config.toml
num_hidden_layers = 18
groups_per_token = 3
init_std_router = 0.00619
norm = "layernorm"
positions = "rope"
init_out_by_depth = true
learning_rate = 0.00338
beta1 = 0.95
beta2 = 0.98
Below are experts of layer 4 (counted from 0) of a mixture-of-experts language model. Rows are named router (the router's row for the expert), up (a neuron's input weights, with its number) and show model dimensions 0-63. Each number is 500 + 25 x the weight over its row's rms, rounded and kept within 0 to 999. Numbers have three digits each.
After each expert's rows: "mostly gets" lists some tokens that are sent to it at least half of the time; "comes after" lists some tokens at least twice as common just before its tokens as in all text. This comes from a sample of Wikipedia text that the model never trained on. Tokens count by the router's weight.

# expert 28
router:506451530481482519527554487486520524454511484503497499462477499492458490498545482498498488532498495509517518533468499485489484482516567491493516487520520501525475457502482563522526477487485486
up0:519486471513520467534533465529509502490521559515497494492500476524517531537493495517504525488490446520475492510503515480486439479497494493481477437515550479486507470503484517465478524482493480
up1:524489508474494462506514490476451514523502484468531491511535539489508514463495474518500504501517515487429516511486484486470520517530489469523527494508484486498474449523531458506496488545459495
up2:470468516443499492483500523511479495445518512531487508534497471476503533491519506514517522517480523510487492529495504482479492496490530490506504481477518496536492519518530561513526545514457494
up3:525520474519473471503511503517512462512530515504491542529539503516439475535454526504471528544532550499462495479521418461461496514528505450506514550478499491500480490473557582482509496492488465
up4:503544494528479477508523469491505449456507519485496511496488435505483499507510524465516499462549465486486440548512518502494481525479513493459521487558501502520518524484495459497507485502490496
up5:488520514523505518514469529471512496467482468456516509457496509495486513528507504506489495525502481532496486507503564520528512508514521502517526493553536462517450474536492499465474468480494479
mostly gets: "\n", "|", "\n\n", "\n  ", "ast", "ud"
comes after: "|", ")", "==", ".", "===", ";"

# expert 14
router:485491451552463500504520479528450533503505467546521467485517525497506541443538495507461544532519466544509508513518499507482483490486486496496495532520501511541500486518477506452521487473477535
up0:499458501515520551460485502480491493464473485508506488503503503515481539526473519504491534500540455455500503480518469484539517512516495535495419534451487467497499528518512484521506482504501473
up1:472517445535477495536473485503473505484496503513531474490486516449479512501491509524506522529510460505510530518450459492518503482495494486493516494508470447494505478498506529492469482490494503
up2:488471467498484511460506494521499452506520466514494497530497521501451524520492449474524493528483516570513506502530467486555484511482447518501483546542486550489555502479478493510511507514477507
up3:508495508470482522498479511506502471499504511513506474510512474455486502533463529489498461459494488490473530500499452498559477488530512490550446505549488480494533488459471508441497547490505565
up4:432475513528516508518509511515517479543566505498529550531535528465512501486544514462466522532534509462479517528525511493522515507498486493515516491522557493500521473441492492501528491507518514
up5:592477469458528536466500508481434520477489483471491478529514542519454503454529483489510482495535483512465463546500527498471505516473511490507488535506484465517546490506476495482488547472524471
mostly gets: "199", "202", "201", "200", "198", "197"
comes after: "(", "in ", ", ", "–", "In ", "| "

# expert 5
router:556460506495509503533508506530532472456498524512480455467491461530514519490497502467500528514499477482536478490518493543505443494502524487481501526494515482475483464449527497461483506493517480
up0:503517564523465520483522516489500483551502520525524470463541487495473497501489520516541501513513493491491519517479518476456560509526518470486505498498464487495490526503489550460467503460488466
up1:474520520513548504503512532479464469505501449515488490502507474544464486512506504478518501453566454493486472513503466571510488508485495514502469496501480495509491471517517474500554488548539483
up2:497570526449502515501435538484481533460530477483505529455491543517512491469488481513522506478526524503500487503495501473472482505462497515498514492515473514479519494517522468499504549534542507
up3:483501468502501528498471479515494506476499495498483475539460489500583469492486474482523488517509465477459490503505535503452537537473500512513442516480516543499473490494554498510495524492467469
up4:512510525500490508526486498459521501482496521524452504452486507508462513514495501504540489495532501500486528482502530501474530460501517528502502524485496563519443475524495482482529516496476486
up5:471467528514492517504510529506461449455527522493526489462481452519539486470458511490522500532512494495487482501513517463472506512469492512522461510509482533476506471531467513492513465536518538
mostly gets: "29", "19", "one", "Se", "po", "am"
comes after: "- ", "°", "′", ",", ": ", "N "

# expert 4
router:488543497527476457517492478515486523460522487543491506488495519519513455487491509497538461543506484494484501513489508504493501472506468494490530501496502505499475530530458527510495491489451490
up0:491479519452503494530513467526501474465494519514543469517480535501500523514517475453500474508466466465467544496506471516507514499499545507487494532547493498481515501488452514515522522477476514
up1:490503503510486467440504491527495511523503517481496457523460548522473481499498495482536531489527489488482537491521480491544474502510540520498491525474532482526493464461555543524518501468492513
up2:472566512530497498483537476496548479483494542506512512509510505484472516513468490469469487485510503496487524540497475490493507469493546468507480484503493450484509491436511482535525517466505493
up3:497534498501518491481512456535476485493474498501513482472498483459540522459525582514468443503484517521503515463516500490537508501497491506478484508517545503471510529517495530501501555535511495
up4:585511523516534534494496506510528498471470508486474500491501493515493505504489501485507481562524495464526514463508500492472509510502528455462511473488490494491479467486484499480490467528508518
up5:492472494484487516469545495551490510520517493484539498529496532491500533488544510529533474488503505531453485486504492568502508473512491524540497509499475482537511499516474523498471532516516532
mostly gets: "United ", "New ", "South ", "new ", "National ", "World "
comes after: "| ", "the ", "of ", "in ", "- ", ": "

# expert 2
router:466477529487476505473453499457446509522486496471483540532510522519503472549459504534515488452517499523435514530473495470490541497515478485492494468540507451542503525510493472515500514494481528
up0:504481451491495512522505507498510502535516559495517480483566508439499485522542523520515508470483493475501513533516470517517527549471546493503523529477498511458504523473493523496451511492517516
up1:515508501541475507510462491483552501487512463476508450486517484492531502563481522481528511497459486529439531493505492538524493516502498507480472516526473529530506482462473435474515470471484498
up2:500469506521514505506498508488501472530514551498431518443531481544502503526478469507489514496491471432489467475491461529497497504519518480438471482522492500496479529498491540530480487469488446
up3:526486504530488522467504554450539512479485500500497505528468439465564483477448492514463469481494499501519500458560516494492501473460551509499508505555503494427486493546474500488490504470516506
up4:502472515470460482491513495534500529498475530490500518492471504498440456538461505507513503485521492519567558470509455499478447520448529504550460515496493489498506494545520523501468469501514508
up5:512479498544542520499553498483511524430520504470505488496482476508461522512485488518490513474526489533492463501537466461511458471515501483541466507430505484472464543520479504505510502494501496
mostly gets: "this ", "their ", "its ", "him ", "many ", "they "
comes after: "the ", "The ", "was ", "'", "is ", "be "

# expert 1
router:519493491479488527546503494496553499530543496518535469487487480494490495521537472505487470537493526499534484510508522480528491480494475485506527475501468532502508513508475475520459473483473471
up0:474540508499482484501494511478518505528482482480501509481538513527526493492489455461514501532446447494515530557516526525521531477493529478490510443502501501477527508485498499462479513491538529
up1:540459479477483470501474524524488526487500479504543455523488482531494489501451480484534474506534458502435475546511536487506534526497494467531527494520493519478502527499522448491499529487495501
up2:487537443524511504475445405485520463465507499447509546467489503520510492461509485556494529506494484485524498499510458509502514514477478490465499509508458506504503482476484511486495473501510485
up3:461466472527483557481494512442489540499519533481479570484561499473501544516502494479492501491462499482512529523502485441499547505485497484472506535539548496512509482500486481484498511494475500
up4:454554473494471461533475509511481508505492556492510528495495459489504500469431481530478485489485493461498501469494501477518472455509485558497507503508512498510478488509506501534518463535503521
up5:464504487550498466512499498510516501506477516504488518485479498515526497508485539458556503519502523502498522575501492464473479477502489509505509511511516504511512480496532478486489524502543457
mostly gets: "| ", "; ", "—; ", "(", "aj", "); "
comes after: "\n", " ", "0 ", ") ", "1 ", "2 "

# expert 15
router:505495532540511502509486481517489480543484554503505486468491531489518539466534513481493490521488465519498484525512517480559512487520554443507534467490519471464464458522488481519525472488526467
up0:504501504570515497442482476479497499448526513509537505509505519514526485498486522454491497524524459499490498519521478503527512520504518561483471505514489537506530466500498461519503463504515482
up1:510542511494514506499496460537477452474509498517492517505477546507527522519528494506497479510496476531474510553457495483496536489536493476493552475514486505542483498499507487551474470514529483
up2:518481508530492516501491482488490490462486466513478498511484479516500536490450508481513526505488521528530450500491501477532546524516509538464508514522494473513501513492514481476460536475488492
up3:534511496504503511477475505493519537470486499530476536507498530498520488535556498516504511508519457520478491515476500515515561483517498471503484499440464473535509469465529549529504544534519473
up4:523520478527477486473475480531469493514483483509491500504534502506486466542453527526503510481486488488510488498539486500533523519486512472520451479513459500523481480491510522482527511558488515
up5:514503501478506517495504514502457544483523508447485503509502492499497523476500499512495510504475495477507505540480487497504473491513480500479518484560510530481463520543526474514507500470502467
mostly gets: "-", "–", "/", "+", "−", "—"
comes after: "1", "0", "6", "2", "3", "4"

# expert 35
router:533484512478519485519471526519531450473500504520517458465494428474563487467523505491461485515513511496522532473483498512512468491499500505514531540470521491475542477518489491480498505519535500
up0:496467519485507473495473468502544462527488535526505517529482500517511458469547511511507518488483480502475508520499514487527499489513512488525515540478497497500556494519536510473535498469504518
up1:447503517493497507481491511525503530475495496478531491524511514502508496527511505499504449505581489480504502507468486436523505458475505513490469481519523491512545466537522465521538509487519497
up2:477526531516497496479434509466563494456492541507527528489521492462481503487456518515486514464518506539472478527546483492484494465507510484503496499476510472478542493514484549534518531512507470
up3:485501483499485499545530528522418539484474490496487502504490510492496511489486504521480536553477530483476495482502471507446559490510483548514506509495516483523503487517516514521501492520479491
up4:466491496505544502480474466482492482521496528492479484500499522496478439470512517482479471476499424524476542515495536517486494468521525481521508496500497478516467477502462485506504523527536493
up5:466508533554516482482480530505520500480468501507444520494500518478482502537510504483503467546528493509548490515477485521469494465537488477521489519526540463491495452518537480523500498508525454
mostly gets: "dep", "Ex", "Pri", "pre", "high", "pro"
comes after: "the ", "of ", "a ", "and ", "to ", "The "

# expert 9
router:471501486480478495510456503434475528496491472515495501463491467501483470525490541534490496512508496511516525482497467489508481503453493464523471484480495484494516524524486507498532507511491487
up0:523459518485453495518541531559546495483479511472504506545499498498538508496495485518489498514505478486511474489481526548470457519502456515542468501517506468464474511500484469506491486508526511
up1:527495498461475480495534471472507489489528476479490433494541498497502533533521530490499494498500507490491478484475496507505481513494480508490484472500509476504531508497507528516494524536518484
up2:526510527519528484474569519485499463425463499505540503486516509503504504565502544496495516509447493477480487460528528510546514509513522471491480536448481503473536555464515497523492493505514535
up3:502516502488522488494508495485511505461444466453529495548455462493532492505526515509472490456503514566475452511513440484495470502501518444532489496502514504526482539494509513528476493511534469
up4:541476474508504541516485512498500522519512446513520476463523463532502481485494490509499487475497485470497529528465485481486538490539511522488531471474492479497523463524506484529464504501527520
up5:503493505499500515538497519549463501501541518500504541529549475520499494479443497504485533514528499512468480460496535515525524495518435527515462450464468469515472498513517496503487463517488526
mostly gets: "The ", "two ", "other ", "this ", "This ", "new "
comes after: ". ", "the ", "a ", "of ", "and ", "\n\n"

# expert 27
router:559495520479528523507511514518556449468482522511510490485506427495509489487514520459475517519486492478541510469500504542512443500463537467528488555472494506460508486454519487466505535530530495
up0:476468459495487489490500493511483512492507496531509510521466472492459534524530497526527517494520516492475508482518527499509542495528465522493482473501521543500449452474522458520508510491527484
up1:557507512473492453439480487533520504534438484471513524503510483515547504504515493480482478499479516456519515478546524491506537559497472498466495508514500494533473489475458473499499494515477472
up2:502518536500542449443503461538509505498515493523524505511533535477510499528508478493497535490507526521479444479505499482513561500527458499517525469501434463500533500488499479497459509512493468
up3:493503510513492496492532516482509496496530526540469526503531530517523508521498569506470469506451481499488508544504447535524555519522502535473520507458518544506490526488509485493517534500512536
up4:494479465508486500536499530517519434473482512513533556523534494537490463486447498471465474526499500507504513505492491504530477453500480530507497457531521490510513457471498549510500517476502485
up5:527516476497458475494536496508488522508495505495491491528513510517482493512499527518486513473542529500498489498478508564478503513463470498537485507553496492526494526498482498528504507526487471
mostly gets: "Bel", "amb", "Ph", "Ne", "Ed", "Qu"
comes after: "the ", "and ", "of ", "\"", "The ", "a "

# expert 38
router:475555481548496511513512517521516499469513495522493490469483562520500508439501463532526465518505499483520470520493537496515505478507495517477532510465492547511490523517474572518452483470481534
up0:551442496519489468507479475475514516477456463492510511503531538489495535454515522501502510477462436505539474526515514503499521482484482529479486502502518512518584471491472444512498514512463532
up1:485523491467496541453453527515515510507511528497473526533547529490516498486467520484468444476483508493461493496510516489538529523505525506542552499499466489495478519468522498473469512508465464
up2:507475522506491498524486466503505497477504508504465500566507517491477516499495501522461504496463473503511527523496483484482515518517517501489476542498559512461523523468513506480516494493502516
up3:503466516486533471546477507535504498477501475507491488459489520528455532492423476494496487507471471498487499498459523529563524480492522504520538511487534492470449476515484536476506534498519500
up4:520532486539502466533497514504502516492474528467451467474462499463450494500543496496507510515499500476500496504496505465538533497527504484475512467492499469479517500481499525484495507523488473
up5:497477498548502506539503467457481517500473521484473512497488522513516503458504504504540537485520517523529483546489479472526464510500546532515479562523509494458521436513517496497463491505499525
mostly gets: "0 ", "15 ", "14 ", "10 ", "24 ", "13 "
comes after: "| ", "; ", ".", "–", "(", ": "

# expert 12
router:481478538519462483512526486509521506527522509487500488515488481514451517462472494499512486512550528468548448495531549498491467486481480500509515509527516473528475477490480478504523498478487511
up0:511467496538491529524496543492484476492496552495564485489517478514510491485536497517475517541493486465489519515480514542496517510462483514491488517522474528467509541499505490510521516502487536
up1:478543466543479490500494443492505466501497509475522489506495504514503488481469483513487480502542526522500487488531505446484500506509539492485491487469458478560502494475529506508469462516515438
up2:496521523505542501478490464501528448488520535487493509520541459512499468480471502509460467505494505487465520545460546509517506523511494531496478443493471449518478503467511539509499506518482539
up3:533500516532520488469522482503535474483495500486533486486479500490467485490513534482491515524479515531498449506491481528492478491546457484446541504499481473493489499502508484508505508516447496
up4:473479535538464548485473513466539543479501533463488496500494490503480532495474484522544523474482469499497513492475491501545488463541484509453503504518513526459465502471475475524534514488517514
up5:506488509538508495517487528534517500449496484483498506489509470473550463459486516480485495476513449499448498505508504501501469484505497482474476525517491538501520489482512525508458473527470490
mostly gets: "- ", "– ", "= ", "=== ", "— ", "also"
comes after: "\n", "\n\n", "\n  ", "\n    ", "Personal ", "medal "